Experts of a small language model.
Experts: 64 experts in each of 8 layers, 64 SwiGLU neurons an expert, 6 picks a token, a sigmoid router, a shared expert of 64 neurons.
Below are experts of layer 5 (counted from 0) of a mixture-of-experts language model. Rows are named router (the router's row for the expert), gate (a neuron's input weights, with its number), up (a neuron's input weights, with its number), down (a neuron's output weights, with its number) and show model dimensions 0-223. Each number is 128 + 24 x the weight over its row's rms, rounded and kept within 0 to 255. Numbers have three digits each.
After each expert's rows: a language model's description of what the expert responds to; "mostly gets" lists some tokens that are sent to it at least half of the time. This comes from a sample of Wikipedia text that the model never trained on.

# expert 7
router:151112114147155120162106164090102109130100130142155100142110182126102103146121127190124083124146121153092135103092158124142159129172087104109164129105136133132126124136169124144106111133130134151131109137101140161076118124170142138105111091126142138088119143145132158113129156147086115130129129131117107134144117158122109151089122122145102167116147168113178135126150116139153105163101133131131113145139140126139089106159130157160125154158138147103165136169168141146135085122118159157106147134072152154182105094132126111114133135102068119127109137110125117122099129105122109052121145165154149139153139137111103071142125159106168110175139158109162099156138132134162134119114
gate1:106134111130163141114124144139085080134132136154157111144103130125146105128165104167115086121124158120093126095130115142123115108147099147105121139125114129092110153166143133136165137190069096085120110118163121167138107125140131099137083121141147123154123136113159097158081121153113122125164067143093127120184131147120115124073158129118127123125124147077158096115118140149094110157089195140130083151168129139103112117131148113132127105198113091100124114130113115140101137134130131133093124104120100181137116103141140116118127182117142187122120154147114149142117112122169177111134100149145108131128118126126123136101112141119115161106131146126143105079110154123132123136085
up1:135133100146107125177130140104144104129126103141138134119090133082124153113136131155128140099132130135118165114156089140133131128154149170132110103116119137140154121169123095141123132107145122112117164144117156129150131096112098141101177136141134100133101133131156114123104111122082136159111161129143048112084100113172133116143161139113173108149142115098152109143127105157161123144108166128127136131095093102100057143129110110185125124124114137086103109104147151133115110111143110149121091100167110142110110108132177162074152099152097088111134113132124128139142113131118131117143113084095113130156128121120129143128177133154174151163114111132145125167130089212115155172127
down1:117109083087099148128163136171129088116081146088139111122131127097112117098124121119124153157143117143119140103098103140174134099159141181110143114102086163097109143144126129160113131094121153147115066122152107142103116126159149181128114080111142095112129117146165139110141117130114126069128112142145112095152128118115152152137138158159147095101139158148110118088137132124136092114112126128124136148071169116158124122155145133084138143124175164102117141159112125144137135117151109132119089164110086156092096100129130130156155111155130121169135119191135101112129132139130138145126126137094126123115126164105186158139194135131165118119122120115123134068138095104152114126128
What it handles: Pipe separators inside numeric Wikipedia tables such as sports statistics, plus year prefixes like 198, 199, 201 and single mid-word letters.
mostly gets: "w", "184", "192", "198", "189", "199"

# expert 40
router:140176114108128125148144142140155108141139121104169150095132158129147162116108116105109092069144162125144124120131147129084141115131105103141138133067125149116130082125097174172136162142112126099107121067130116163124121137159165117137116086113146127128130162152139179113101073186104107123120173152165130124120118124136103140111130097125118119116096115102124169125121147159093121138138089179141149149138131147118093123149126133127127153117145078143113112112120119119134128088088125115115128104129097160150137114105134119143126137120132108123104086105126112152109145056151103083097103109151142137097097126115100114155157081125136116150105148171166143139080151165166153136116
gate2:130156145131109100095126143132196071124169168149187143098104135132123133129122128115129139139126114129129151129125126095129119125137124098184148154117132166115119104151111177158120141093117121139131148116110121167164107162145148109133139125121136160141103149123157109132047090128106131101099139183116154131145118087130119126099171123116124108159113123121106173168107118128083159150113093095087104088123140137135097115108162119142122132147141100141168094124112139144131129127097107118090170104106148146128107089105083117140129190116137115151124100111156106116101133077132104136147096136111142205110117114144142106146151130124114119128150164161108132106131140136125111106093
up2:157074130116106178101110113118127136166090097133143141099164133118145107133112154113124150118123181151128142110108109120135117160160132141172170155128131161107114146179171131153151136098114154131121137128131124190132081071128161121144122126137144125153138129113147118128146073109139134117113124099151143130145080131155135134121141118104118093161132105150138187138192131175090122134136141149157144103145133136114120116076137101147116135122140111109142070084144102151159140149098087129114135095115110147106090153078137131134129134119106126116071114094175109135126130101143167128141118087146088141124087132121127132131150154111083098118162147124104124147136131147118098158150
down2:118113090147114100115134118135150152105121132132150130144119136067125130129166149128128138180150121129100106153131132103105150167154124116147151145112137136126084150119119114120121153147155166123074136112124109094104137151029101188111111090147121101096157132163117169158113147127092104106157129103118125090146131124115128099084152134170147098115099096096156148100109141135194138091139116143135126162088088107116142120124102157176135123107185148135124126126115117139132109164155142140138094136122085113101119096157153107085127148144111128122091101099114162155141081108119115086125143160129134107132139160140117114104147148131166132160141132125104109116141130158103148133127
What it handles: Verbs following a subject in narrative prose, such as was, been, would, became, began, plus line breaks and Website labels.
mostly gets: "was ", "been ", "would ", "has ", "had ", "were "

# expert 14
router:125117133080141155123129168159112142151119118140131127104161129154125129088115082175114080083144114144114109094122140137143123081114081108138128145064127093117152142131091127158147133135097166147121111135138152148140113096170116081122164106140149130096086118107086126149119133085109094133103106139125109119139114157147141117138097095103131152070105154101118135126115119138125108159157145172109087139165103156118110088095130141121121132157105105133153161123134137135120137088126155129113131136130176187172101134106141131093109162128095170167168164145181112141112133120157163108091141143138120126113144136097123144131121141120135151148152121095182148101131118147143141133163
gate1:097147137128100172099118120175135140089105185118150114113137133168155120180129110142107090063116111133116129103135132131143136100158138124078125140108117089088086130110093153123170130166083148114121131112118084110155151145135145116127157088108146121115128095113147115158110149126115101123104103133091135108139103122112151124141148113168137127157115131080121111127112085088142173094146126118130107118180078126133144179147135123108124095097118145128152125146122125146162109143098115121139103117126113114142104145057117158108141107158107169125103116132151126117125139122082150124145076144165148153131144096141096104103084145134085079125143136147136114155116161129123145093121
up1:149126126124156120118098113139127154137099102133107130142092110107118133125136088105146175115126093110099140133072100127121118146118108137141144106135147104156144119094107140132114168124099119138148155093119088148113091093134113113127124140111134115142155121144146122142125129158094151146149152134155087112101160098114149152092148064154146117150139096146164089138101131142120127174121123115106128063139094136115077068128128090156136147124117173139099166156100121117122103090111107159133125139135133082098149152142106153149165135139165120062139112124110070087159155110122114155146129109160143110153149164147158112145156134143184138117072091136125119123110141122176125116129
down1:146115124154138161160152109146104174148109083142157125102089120112126095146126163104098129093128115084128155127120134144170108125115093130126140126165081107090111114134104100120113132135129100115143163146122122115116126114115130084093129107132127105146120090130158137118175164133143171153123145133118117133106149123115123131139160109125101104120172149067127117105120130134082126151143080135150110110095157131117162122146132094083100142128121160126145100185141136128110141191140151151114142095164114117103168128137085118108166127136133117119091179138131122124159153125106114133147096099147061145162131084139111112107128147130110099087134138125198131112147172121122173161131
What it handles: Colons after infobox field labels like Position:, Bishop:, Occupations:, plus closing parentheses, periods, and table cell separators.
mostly gets: ": ", "time", "): ", ")", "); ", "tion"

# expert 12
router:155131132144111104143135139135152151172165109174178156145118177154112125101103074169118084131127149123158090100080187106129149068122081125129131125112138092136126116129119149127107151116136113141166130118112146159119123112177113089123095088118147158154124142114151165138138130102138119158155089119135130177136138185123130143100117130136161122101122142127129147122116153105147144164101095146158132108163148146142095088115136135187125182169078136136141090102120119104120122134160072110150154134137129146135134098157142130144151124159119108130071126148141131097140127094122125114094149143170108144126146151141121092141130120132132131115146146105166151106125164153127124121160
gate1:132151146107147115063105142167162139128122126187174138151092124129152142130130114131101087128140114105133097120140159093084142090107113092145120132103114093118135121099127157098144134169135142094155161117122109147141136117151116135135115115132120132119096125184121143133089128100158170144120103085118103181097133158121166172062131136132100121110111165112157121100182129109155147090145111166143129117151128128145086108135066141113133149129078135097103148170098135139119128129147106115136146139155082150129099092133132113154116097137090131114111125162108130089152120123127159149179146148142168132135110127160145121132130119103103133140160115105132104133113148105145184148131
up1:120150082106117110129164132134146151143111129173139147141166115094158090111122128164173131149119098087163138123136122109139162085105138102132163166158124123107130147113084102162141126138084065104120160108122086180153114188099109090134124106147128161106119151087119149119108119126183123117130136141161116137109137141175127135140141136179105150152115149164145083129101093112162158110099112138118117156161139135112132089074130146080161133120149166134155125161137130107100136108112156118127159128096132118161103139144102110123129114107096136119100114108104112116156133114197121164126185120125150131117114142138122149092142128153118094120119137114130106150146146105131116152123
down1:142097111149135148132179133130159116117182082132126134116119156086151092136099128136088118142122104141174100113155154130151129087113139164090097081145108100074145153136099133105150165109149087149150164119120139115109102143117146152159119136119106137142089129087089152121131130094104102156109119157139140153107152117111131111151126108120128153130098109128102142118135152073121119163098145158140099163177092087132164151101116105141111108103127138113150176168134073122105173138098102145101138108144088133127120110163126129114118124132156141132127136141157160134128152127180124102157115093132130143137110150116131132086102072135129172071146131130130115127131149088163118129131
What it handles: Markdown table separator rows and cells, plus interior pieces of proper names and places, e.g. Po-iro-t, Fre-der-ik, Sö-der-manland.
mostly gets: "|---|---|---|---|---|", "|---|---|---|---|", "California", "|---|---|---|---|---|---|", "|---|---|---|", "Wiscons"

# expert 3
router:143124161092140120147103137129157118165117150137118111126143178121131130157142118104155057127120136169132120094133133157148116076090100121143165175081123121122137110163143134123123162141128109131120140177146125135151088124164126157092139139099145104117109097139092166160114137150122095121147119125154083160170101150114157151137159137159121152122108142105117096087158135140166134124112099106094120135157121121131168132137090136143083148145134128153165094085135106121116117148130135136129152098093145137120135147122109128144122138094128135123103129168129102135146155064118081092134161160156148155134118150165133114159120129129145152129124193159188086170120114111128143165136
gate1:145143136138165125133108138124117127166085126143118136099103176134111146115111100144110073163160135151145151094133163124129165115094106112139144113123123138077098141130138139117140094116131130119164119125161091160162118133147158124105119097109133142167090155108105149127110135123122117180150087171124124147162142102164114128165121114125168135055117171136121102147168141108136128116120122124094139144187157149144110079194123131110093124157127119119130117169107089109129137150143076144128120104136128102128139108099130120140111127154145136082126138163121133156093089108116135092128113111120163164121142101124083153160088092129156131167108144127155133150162130123129172171112
up1:124151122108124146131142148137166143194120115098134116124135107108106127124136105139105145106166163174158101151089114183168114080118122148152130156140101119098128164135163130084126171112082141168151103160133090135137115122139112150141124104166138117146087129117129143129149114129131116119113120114171137109147125123114128119147161150116166092111138105146180122139166115121125113145089120109150090107144159096109144110108109156099090152108128134119166146162093111147108121129145152127170134066132159117163083147118116138178070095150124122132129125129121147111102114102130127101121110132178160096147103146132111167097070094100110089145129128143120123181094115113127123131142
down1:137143124113118141172159114112102171169129133130093130108139152141137143137137150117133127153110122144154140144102175158151188137172120160139104108141126158096119100107131124094118123131114152120167121133150144138133140147121119171153106113123104166099159165099109116155160115103144124147153094120114162150140141150144127132132141119136113151075156139153116122157133149101208103105112109129115117133090130134128117156139145108106161164129092058114139085125131162086128189122141114155144146119167142109117129133136083121097136109145098133121085156106106192123133104170161132140116132136160095113093160167101126148103110078115125104163114123129120137149134121165086125174121
What it handles: Hyphens and dashes inside compounds and ranges (Centre-right, 284–306, Loir-et-Cher), minus signs, plus signs, and empty table-cell pipes and line breaks.
mostly gets: "-", "–", "−", "+", "exp", "{"

# expert 22
router:141122140112109072100122110122154133142119095150164123110112163120136101138115107139158101107125143179070084114174113125157127136148094143120137136137149122143144108176135149092146132140135145132136143139158121167088146131192152118112123127123171145130097112102169137135135134163117157103130166130174126122122107174167095142115124129152127176117143180079144161142114165134132143114106116125102127130089126144121129157146101140161120104135155108143186114129144137121117114122135120117090158115095133156122146107133107109110069143150123146137140117123146158087105172102142120103088108141176176128090126137116160115182095138141106109126109116153151136138162126136183161148092
gate0:139146166092128071116134094150170140140109086119143153088105133137137127086117058130106114130068143148105105130125117142140109112201147114105110173114138137118145098155126141097111127122128153187113138178114136142139139086167141125107115075117175140145132135160152141162094151140143112069153147129155101150130095093104130085110134125104128158104111163126129182128120127149071108140106137100125099142133143128125117153159123162145131140140140116122109135100136147107133138098109111141154120149069130153101120109156110118121098148104107115133093131178140122122104110113135136142088112123152154151078131108101125087114111122118101116103128139135125158081121118126146154141134
up0:153124179118113123108130137120124124135108078145133146111082139140142138145090131123117140169108146137067182152188149103146144114123150161089142120132079137154137117162162152103145116134148133125130111134113114143126129119127137110135131089119129156091098128165160116122124144159112135124117149137131074100076101072122127089163132127092137121058118135151146109118140116179091117174132132131141146123141101136141116164144153102126111115163125101098109088124132121136120146128144108162147155133076115149098158035124128118088141107126114141141137132132126110128106094117137134174121117120169131156173118149118147144150140156138116112121126161123126144050143158132146127128125
down0:147085096125116141156098093123123139097131129076121123143129154108125093093155128094122117138143157138089125105130140124132102148151129101119120125186107087111101153128125132108102139130183144160146101121132101144167116144160076115120134156083150122178113132193141144152128162108141119138142145149139119095123159137118152148105139139090131112142119091134100105160145143136148078145135107101159161096150141133125130123087121083120153146114081170111112136116118155133108133117142078135106122107140098166121146113155180158122129103131112120099117105109097144140158151159162162103147145118123114181109133159115135097149087123149154076147135125102121147088133094166115160087102
What it handles: Inner syllables of names and words such as ab, up, ip, ant (Bern-ab-é, en-ab-les), plus table column bars in sports and election statistics.
mostly gets: "ip", "sup", "ab", "up", "ap", "Ap"

# expert 28
router:146131126137126102163121157162119150132122096135173138083089176135130142091154111147135123113168150140112111108072137102113145111130068092140091141126131134165119070137115137166123143160125133144163100130111170176148112116174122127103118120132149113135150146147159126181133098112136065125112113115123143143097153131143118168097143106137131126123135161118115111107156111133101132119162169114101147148173149131139117080131124129150156131168155107113149111134131127150124105151116135089130129110114143112153083100105098108159125123175150148125112155197129116127109136119127132099140092131142180140114170109180125174116100114086139115165105130136150107134130167157127124171138
gate1:129135109134075092115120148142119154096166112145146144114102153130129156141169122122106124094107149130090132115109092119126177112143079127165153145139117146118137151163149134143118171128126169129135113111114152132107107100162166146091155152080152088140162129119109099130136100130130133111107102139128109154134150101103107177103158105151141105140119132104119141124168153103159176132073137128122109117181128117158165092117124108153124151166085106135157145103128078140157090140062118139125181117113123100116101126143115100158119139099137086104141128125105160101090150123137102116087096150132126179134158110158130137115168134146109153126160117146092165109107105144105139141112
up1:107133120109114158092143140110113178124148135127151138118114147132095143122147149084122162138166123099075168082102111182107170113127096130113103139105127164151147127120068154133081143117120095104131150090114167171120070139142135130135152122111130137166123171146128111153121101116119090153115090113135119108143134132110082128101163145135160155151114141100114095137119123131133154092152125135160115123160144120156122140123120135112152116114112089093117139136121116118153115115107126133156126101111123122118084159193115092176124157129122122125148126158132170090132119119111099091088141118121160104158148065117148122143140136110106125151154109166105150158137128163130061159101
down1:136158120128112137112125121128162178189121116154142142155167120151132146097139148142126117135068148101075102111115088132089119100119120150148118128148126126140138157139135136115113134095120131102132095150101174118169121136142097139155156125096135128133114098158160153106161216098106085091158149182137127092144140151120091119116111107115129118143120108100143160114118165139073156110080139071153129171112131119119163130148161134138107111129115109118100165164144138125154104133073149162168130142169121091124073134123150109153104102130113129128114129144133120124155132123087092118121131143126150109106138136143091127138106105141130096128122142085162151108118142100103104129117
What it handles: Syllables inside personal and place names such as an, San, Ban, the degree sign, and relative words who, which after commas.
mostly gets: "an", "An", "°", "″", "who ", "Ba"

# expert 49
router:141112118137156140104131126126109087139116131162147158113132143163144121099102126153103111120146156150123103122132104101140140077111112156156144160118096164091141148131108166179105155138118122137139170161142100141111132110186126140119107112143135120160154141109148135127097088151108158143108108137116115135130108136116152153100122077120098151122102152101113126086130120111119123086061153167120108105129111157115091105103094121193162110176129130143132158173190107151146146095114072129146142110083146144119113148149129103142119109105129110141109108138170064114141111087155091073099138110158124123102097158136109138144114101127126132175148122119155143146128125118115135127103
gate0:112125139168143101074131138100089111149124085090130172132129085115135098126135112141112116101142147172146137103109117139149141099141097135161139146103140118102191143119147140151114149129117096169139124127145109131130085121176097097124139111132175139172133142137117115089119110164165145180076151159091111107143173117131188117082123107124072111150125131123121128139116135130149130127101118184118066126123135146141137110118088148165166106162113128141094130147149119151138154132149118126104114124112170168129154137096102145103144106136109107093131120119159121153145160098128098141114146132166126163130115166136136152098132123103102163158119114153162167162127118085126143136122
up0:154128200096123158184144115131171114137159149122162095114146173155127085086131119092132119148118135100118125160129160125138144114171148104123134132134135156077144158096111152124118128148159165134143139143098107115120124143134095124169089121113088100068107119135131121101095114109148134133162134130111112132153161127162154127119107104147148105117107155130144153122124112147119101143170093120137136110128120106109162168090146148101125183133129155091127127104110131110106100137129121083089133146159108092114100086144156126108096101141106155157120124142089149162157078137097152150123146099115087108123148110074137100093113142153149118127155159068119131115151133126139128113144
down0:146092103125096133120122117133111075167130120095142081130105103140107109148159127124170111158143093127183082119130147141094120095127123157115152121114133132179097164091166168105148129104135125176135098103132122105128121088181161122109146119125122141120115148143141107138071114095183106155137137143124088110121145128119114103126089159096115124111132138066145157148137135121203153165137159127110196117149125128080093148117129145137159142149147106084093143155103111136119112125095147131115100071128136093124093135131137109118111110114104152119114150097097155128153111146130143109137089097122147138146142121099175123129131117110116134106142164125107155136151128128139132110115
What it handles: Middle syllables inside proper names and words, such as Col-um-bus, Tr-um-an, L-il', Rang-ers, inc-ub-ation.
mostly gets: "um", "ell", "il", "ang", "col", "ann"

# expert 50
router:134108137125160110195108142179120146146127167169160121143155160115099111143150100114152080118162113130119106109121133164125140079142109127124155106109161114142161106151087135118142129168131118160144141137121148164117157125143133111099153131168171118102121142104116199136111141110140120093095115145105120134092122132121109110117166125133144129139140174104173107094118112137164117103163149122147118136116111130088113090129105135130136126167164123105146162095158130110123138088122132091146139078136136125148084141093139135102117162107115162161104125146137171102113119071120097101135116134140156106089162122149109156134126142099093134151113172088176151114144098097158141123104
gate1:136100114151204137146120092162120120145131181119161096116182130124171124120111100139130099123113142113151108118135111113137095152120124109113144127117135066110152112146147113101115123135158162145168133102126121167121161139138115159135126144146110120147135099097117110122128110129126136137096088154107138105160120123121120197108117104153155096129095141094114113113122165115145115141156136162151136154122104117132146118100110135122110082120161123137098044127117104128151117099093113124125152132134122139111083157094171124129095135097099103117140137148155116117166107133117129129107134158182139195094119157096124141133120160129162177124112166135141135052118166150145139117120
up1:118133137144135158122118157130124112137154110071128147097131113116082117132119099121154107118144117123120131087066162119077118155160136156072163133110140089110137108152096095160153119129147125162115176117119164125148101108144108163109107129125113121089096114114113126101132127111151138161167109121122074180147114104121135115135181152115131149136092117115134142143104127125145112129121084111113133152147139115150139146103108114130067127136110159135095113116103115099146111145131102118144152141156102147120143121122168128140162056085094145107119100131125143149126098122095118172122185157125138150094113094138096151126121124165152142114160123120126141076128150143139080172181
down1:119127121100116119156145142135131105132123191129099121092156107132127122114126113117118112135079211128101170156135122147112147155116136118127125129169172114123107110117110094108124163113169124155155119150115116104146144103124105135148148146132113086150126106076140169155119119111117138113114158123116140133125199118089128135131143144171105124134133104102078095146186127119125062138128134115111119139099106113140127132185111118117091120197141160119125085135116110144131128130096111152135139120124066143129164119135139109149107091084117148121141147119127159114097079125096135136134140158140142121098099137151126148142074100104117122124153131085106125069114118104148133149092
What it handles: Function words and separators inside titles and names or table rows, such as of, de, von, commas, pipes, dashes.
mostly gets: "& ", "New ", "von ", "My ", "de ", "Old "

# expert 20
router:152132095147169101139156138167128129180099125161186156113110171124126128138131104144096094071165150109098097116092126094131102155154064141106117111081175123147109107141115128130120111147119124149134165131077144134148174112179169145084113134136173154117125171129132147141100110149111124132159128112139119149110132136182135122112088101164137123111108154107112120097121126160138140108173129135152087128137108125111118120119135171119121161162139095092129136130164158131142092113164145082143134137126130129154142116143108124131141151184130176108131151146111131084142147120123161137143112136157140113112143101139156114122094117100153136133101134133140106155172144150177140131145
gate1:156157153148157156145099178136147151172161127090218145125093127077152124121138096107128097104127144119077113091104143061122176117175095121147121141095124124124123117131138149104168149170122098152150147136106100134122149116146075132091084123141165109123129120124153171125144093153111131131120097174143094109153100135141127151114131135139152151074141120090122125161125128140143139160155108097139094131148126126116156108127140139120111139127157112124129113113150132125157130131080104152153128173133132122145130147125160126176128132140098163123137115115150126142172114144127149158169106123140131152132153093143151131113134136144093151134098097121178122136146167142178140149143
up1:115166164067124107166113095152092075128123112095122173140092108138105124154139099082133117112119096110094158112109077119112093160096121066155084167140155128143141129119126127116154144129110129157163147136140145149125122126126123143113090123186149109144099100141155085164123177102112099168088119119163069114139145128118151097093103115137107138118075136122125099195118153096114151138161125143158133155126116137123094120136083134112147140153169128111141116110112138125148119151152095152115141104130145135123145110115117117121113133122115142147097160163108100158162140151129119151096114124145142078098102125124148158126121106103131105133128110145121111140130123156169168127106
down1:127118129103166148142122103146103101118106091151117119148157115157131179133154133090141130151083092105110129130136112137140106150173147087133119099066099148135116113134124141126142084083137106141154178152143129109141140131085104082112130153151124081133128113132106115083102148152080155139120112147122112126130147121130120125160097156162149159115149145135108143159090087091089129114140121086162147114171144128115142140113119156160125140114104111094090136094156104164152126129094109125166105101153124182139142181102150066122119090180073141127122140112108106098144152123106152144135172139140109099160136142155138130104113147127134108148099130110122148145131149154105155131117
What it handles: Pieces inside foreign or uncommon proper names and non-Latin script, such as Beer-en-steyn, Schu-yl-er, Cyrillic and Greek bytes.
mostly gets: "However", "Min", "Roman", "Serb", "Hun", "Liber"

# expert 19
router:162104089149099112131114138101136158108126141155180108110109184120109191122094129117144049117101144126116142150132123074138117105151102119125202143125138109136115134143122151138123185146104093134133096123136096175118147124146161134085102141103143126129139110119074157128108105177142104105141139138119138140115108135155107136128164098115128123111103147102117157110116131151142133139084150165156116119155104179091080077115132174122145119163154105144110073120139125118092101106106125104095152123103123169137111114086112130111126200135113133108114152137149138118127103112131139100107114141135156151108133116098125111135140154121138110144128133134176119158105144115129135133102
gate0:144137124145118142154112137144121153136180123131136122131120142101105135090155124120104125118141141147102088089161143106133089091082135136122179130109103130115080127120121147159143122125109149120116118139125077125122150098158152096141116111155167173091151102142095127133114174141089142119097111158133131124103081140087115142141148106134118093105102144129093147127155087135100144132158119146196110087159112121135164128161110117138143097127159085148124116124123121079104133192115135131126133196075145130147142161116118105146118167165140127152148105125151129152132127143138153178162133145119121168093130102171154117137134153117124114132110117150117093124096153103148177123181
up0:157125175156146130113108111117116110129119144105109121127126167111148134109163121132126098115155160142130098134206153149099143098134107146157119132103151170091116098129148170118134130167113111113113103127127135112108105114149093126137111122083120118116110133146147099083120117141128162149169151185147165099109155142116105083139150114154090091141130105085098148142187144112133107190111145134191119140119157124113137139119132098089101112086170094155153131111148146151156136137148123128141157133126103110165112151150153124160108141132183102085129152087105095133119156144150143120144116119137164131139165159135136129161186113124100125101131109151091145105116124147141147116154
down0:143136142131106145147140134112141092126100171177141085182132111139109112116118134105141177084096110147133179127139112093130096141137158106133144137120132140113135103175138104123101148138117131125125115138125122162120122161018098152141158094145112122124136100130109144119120152143132186150101136173132122114103157126166145149151131084149125111164150133151171107127143136094145106062131115139163162123086108160142093121113129134153143090164110119161170131097105148128144161109159112160156115092096122146126128107091118132190156148131105154109119146138136122108129126080128136127129142126117158142138099123109154109155118138168113109137110127100108118156154156143160110120115
What it handles: Line breaks in infoboxes, tables and lists (after "Medal record", birth places), plus section breaks and common words like he, the.
mostly gets: "\n", "\n  ", "he ", "|---|---|---|---", ";", "two "

# expert 21
router:156114166133160148141135126150139118167174094152176148085162194123126158123160061144123109114132169152157131129148106128156130133109143128145143134150095096120194095104098117144109113151106142171150123130124136147120127117200111157118110134083155110123100128109154174152118141161125142136105178148130122122166147156119117120102141123122106139175094134109118140112148114144119138132111128144158135114141148131099113090190117120145124153151154105118116111103125166122153114099104108119098139082123124120159083099105104141095122194117098126136114136103135101118110137106126090129108119130172162151106150129114111124142139166158117152150130121133185099142147095124133143118137
gate2:144142127131137101146104106126115118158140099160160148119076145134147147114178136146086129137106152139163115133113125121144145125096132102128151118153092108155157116122153128137116116124136169189152162149122139133145142141178122146141122165147157084100096151154105148120144140163145135083089153142132126142127125175148142150067147116130135151166069122125111119127148111148152154102165132140186123100143125153101111120177112117113121141127109138115084122126172141103145116093127111119105131116133149125190097127070111121099090184108138078090143133142126118141140117086137088155110099107149142148090130111103165092140138156134137145136103159140162117117119105101124114098160
up2:100138131143116120151148135115142108083104146156141151145099119110101135145139096142112148144135110123149109121122130138097120131118125117164100077153130117147140147180126148103124119126158137151102187114094176139159140088142160168115103101126126150165085093126119100150158136151138137056114097185133142138120145133147128156126161070167129160099145105127129158099114106103110129096122140130099137140148124139119105128108162142118080139167124163155119112110153128105107171140127150128169100118092109119137122121133093175130143090131139157098132176134149133133183146152146089165115158071153142144111110114108115105113111134131090170130096129111155137140132101111142137066134
down2:157128175137114116121130107155122156123163123210149144101118140137111189094127116146148141108105118149153110151142162169111144142112130097112128135151133143082132158115154136141112108133123117156119135147078133136128096146092143119162163116110097104120157160145121116089145101132128136131106135153149138120130109082161147147171090076108113107098100126142140142132076139095077131107186138120126135133155132159104148109130126157107118128108118162144109113125138183144094137141093154142096112148154134132117115149111103137161135094147151158159120105102053092146127074105141121108115100103168135134167124107170150078124149143125133101135138128084149113117105107129136113121143
What it handles: Opening pieces of split words after to, and, was (cont, sup, dep, riv, stor) and first digits of scores or decimals like 2–3, 4.66.
mostly gets: "cont", "sup", "exp", "dep", "comp", "expl"

# expert 0
router:167127144113085132151128167133105118134078116152146136115105149104137127127156120168100099132154171154076152098148147125135160107154073117163161167098115130122140111149134137123127145171135138140101091153128154173102133135164124121141174149107171114118120124109108140133138088147120102133114122175168147109102152124153125139120164111141135113153120113115114112104110146099124164150126177125120101074167133115104118117121128134126139140122142067160121108099178104149125154150116104113127206150065137101173123122099107132151120122135080121110121092155114128107126135111151120083175113138132151141100162119132160138146146114111155123157121121139163144110097158160140131156146
gate0:130165140125079133132132133092124142120124131120133137135112162098108091146145135131132125123129172146121125137133123127142142152120114152143167121135085122103147139169136122111144092143145140167142144140123145189080116153141157129107151155124160130136088126135159124149173098173161106118116089155159155123110147106141132122100189132129114129116149139108121127133117122117122123137100155159169087113156126145100102097142135153131181145138131152148142146085089151138145130121136085106105159144112166094092120091134131111171123122171151106094162090138126110064119166099160130099096177167115111151115134130203116127115149136153134114110176139105174158142144145142170104108140
up0:095150149086145079100159147126118075137108144107132178146115161107156119106113183143151141119165108102112133089157132139142128136142119128143163118114116131077177138088134156155131107111143132121167061157184161092091147174146124111141141152122161126112088147136134130133136094128142139136133116156117143120129092135118150141070146127128107127154127058125072130104109116140157112130167128159111105102109139148129136106130131134115079141156138106128113115108144181137139128109106127140136156173102160141122153140157153125122128085131111133142182140145165126141108145120112112125118161140143080133125133103139151118136168137103107187118129155143173133124105142096109108130147
down0:122122124120136121095140120126106113161133156148129112158098116120121134125073111135155144141137153137155134141092159124168109157154099150122111131080130086140095107091178142113124155121115129092093160129120105149139096141122150158120103110115088112172141163137145116109110129142098093171137114152178137094144143096135138150160155089112103075173090084092117100131121159099072140109168162129127124141109153109104148106095149114131121085094136131098099129123153145123138135110178066115149122140159127116121120110119166140121168155146147099126101143135111128171103075127129145124120144152164111134089125122059114159140152137130146091123142135092106144122145122102132145101135
What it handles: Articles and possessives before a noun (the, The, his, Its, Her), ranking adjectives like first, largest, original, debut, and name-initial fragments.
mostly gets: "The ", "first ", "largest ", "Red", "Its ", "His "

# expert 27
router:134137171122116143116117132151137146162140106145191132105147173120132178144110120128129103079112141163145129148136108106096142152130115087116136109124097136147144090140128093116089120148129143142103145115124143170119083136192153140094133170119132118122110139165117133133055131129118180154097178151143122093165185154119128114104155124106115141134116144119153155136144120156101152142105126154141149099153121134071100104144097143142119139163163122129121127119136118099129140109118114143083153081162140169120104147118154138097125169119100127109092124120108156102103147127125102128146127133162142171089162097139113107141149102159114142164135146155168103113165135092173146112131
gate2:113100120129125145092076137106109152115141135131113146127110124131122094147130102125136124103139180144106134112101129170095114123126094150130129124122115136123174098168135137127130110135159165113078078074125109170085128152096083172109172166101131112137067149123093154151123150131152148147095137101153143129136110151182121106145127159120115109129097138098098169131117119106102109169146158133210150108101114112082123105122129162131122123131112144125118138077124113105199125131134113178109118143152105112117093140147113132156115132108122145147094099141132102176111108133138108115151118134144129156144084139112132108163137094130097133091118131148131112140160156126153114096141
up2:128117125180125146155157140112104133107149158127125077145148153110131102086086134109109111138158080112140141125132159114161154115128122107113158105128105124115168124095112135117107097158104143138158144136154204094135111144123115162120150136156132143172158134115174105141143104088171079106142132116150093129119148128172093116135124125161121115142157156111052125153141111115097153123137107111134113114124075158108159122149098109157115144106122127126069147130114158145132114118197101133116147126128150133158116123108126121118101113083187134123138158151129128142110132135131159126097127148086141140149106100106100076098130136106148124177128129128158153173135143146090126147117
down2:112132127140075129135108154128076088101094108110160139108104154121127132095112145096092107130143135152116107168117143136087157116177095172155102151110138100149145136141136127105134131129120103103134125137167145129177163092093115127150133118135125125143122093111093047151155111114152120122115135129164118174146093103137167154123105101143123169111144139085133114094092098135104089138169112142106147121142118163118115134147109106122129139128114106172134119158111130158112161118142155115130181126146160131134185122076139138111089171100166148114124137130133118132134102092129135114125156133156122076167103161124100134108109111139127121150135139129147114176125124170108110184153
What it handles: First fragments of nouns split into pieces after the, a, all (con-crete, as-pects, prom-ontory), plus paragraph breaks and list dashes.
mostly gets: "dep", "adv", "sub", "exp", "expl", "En"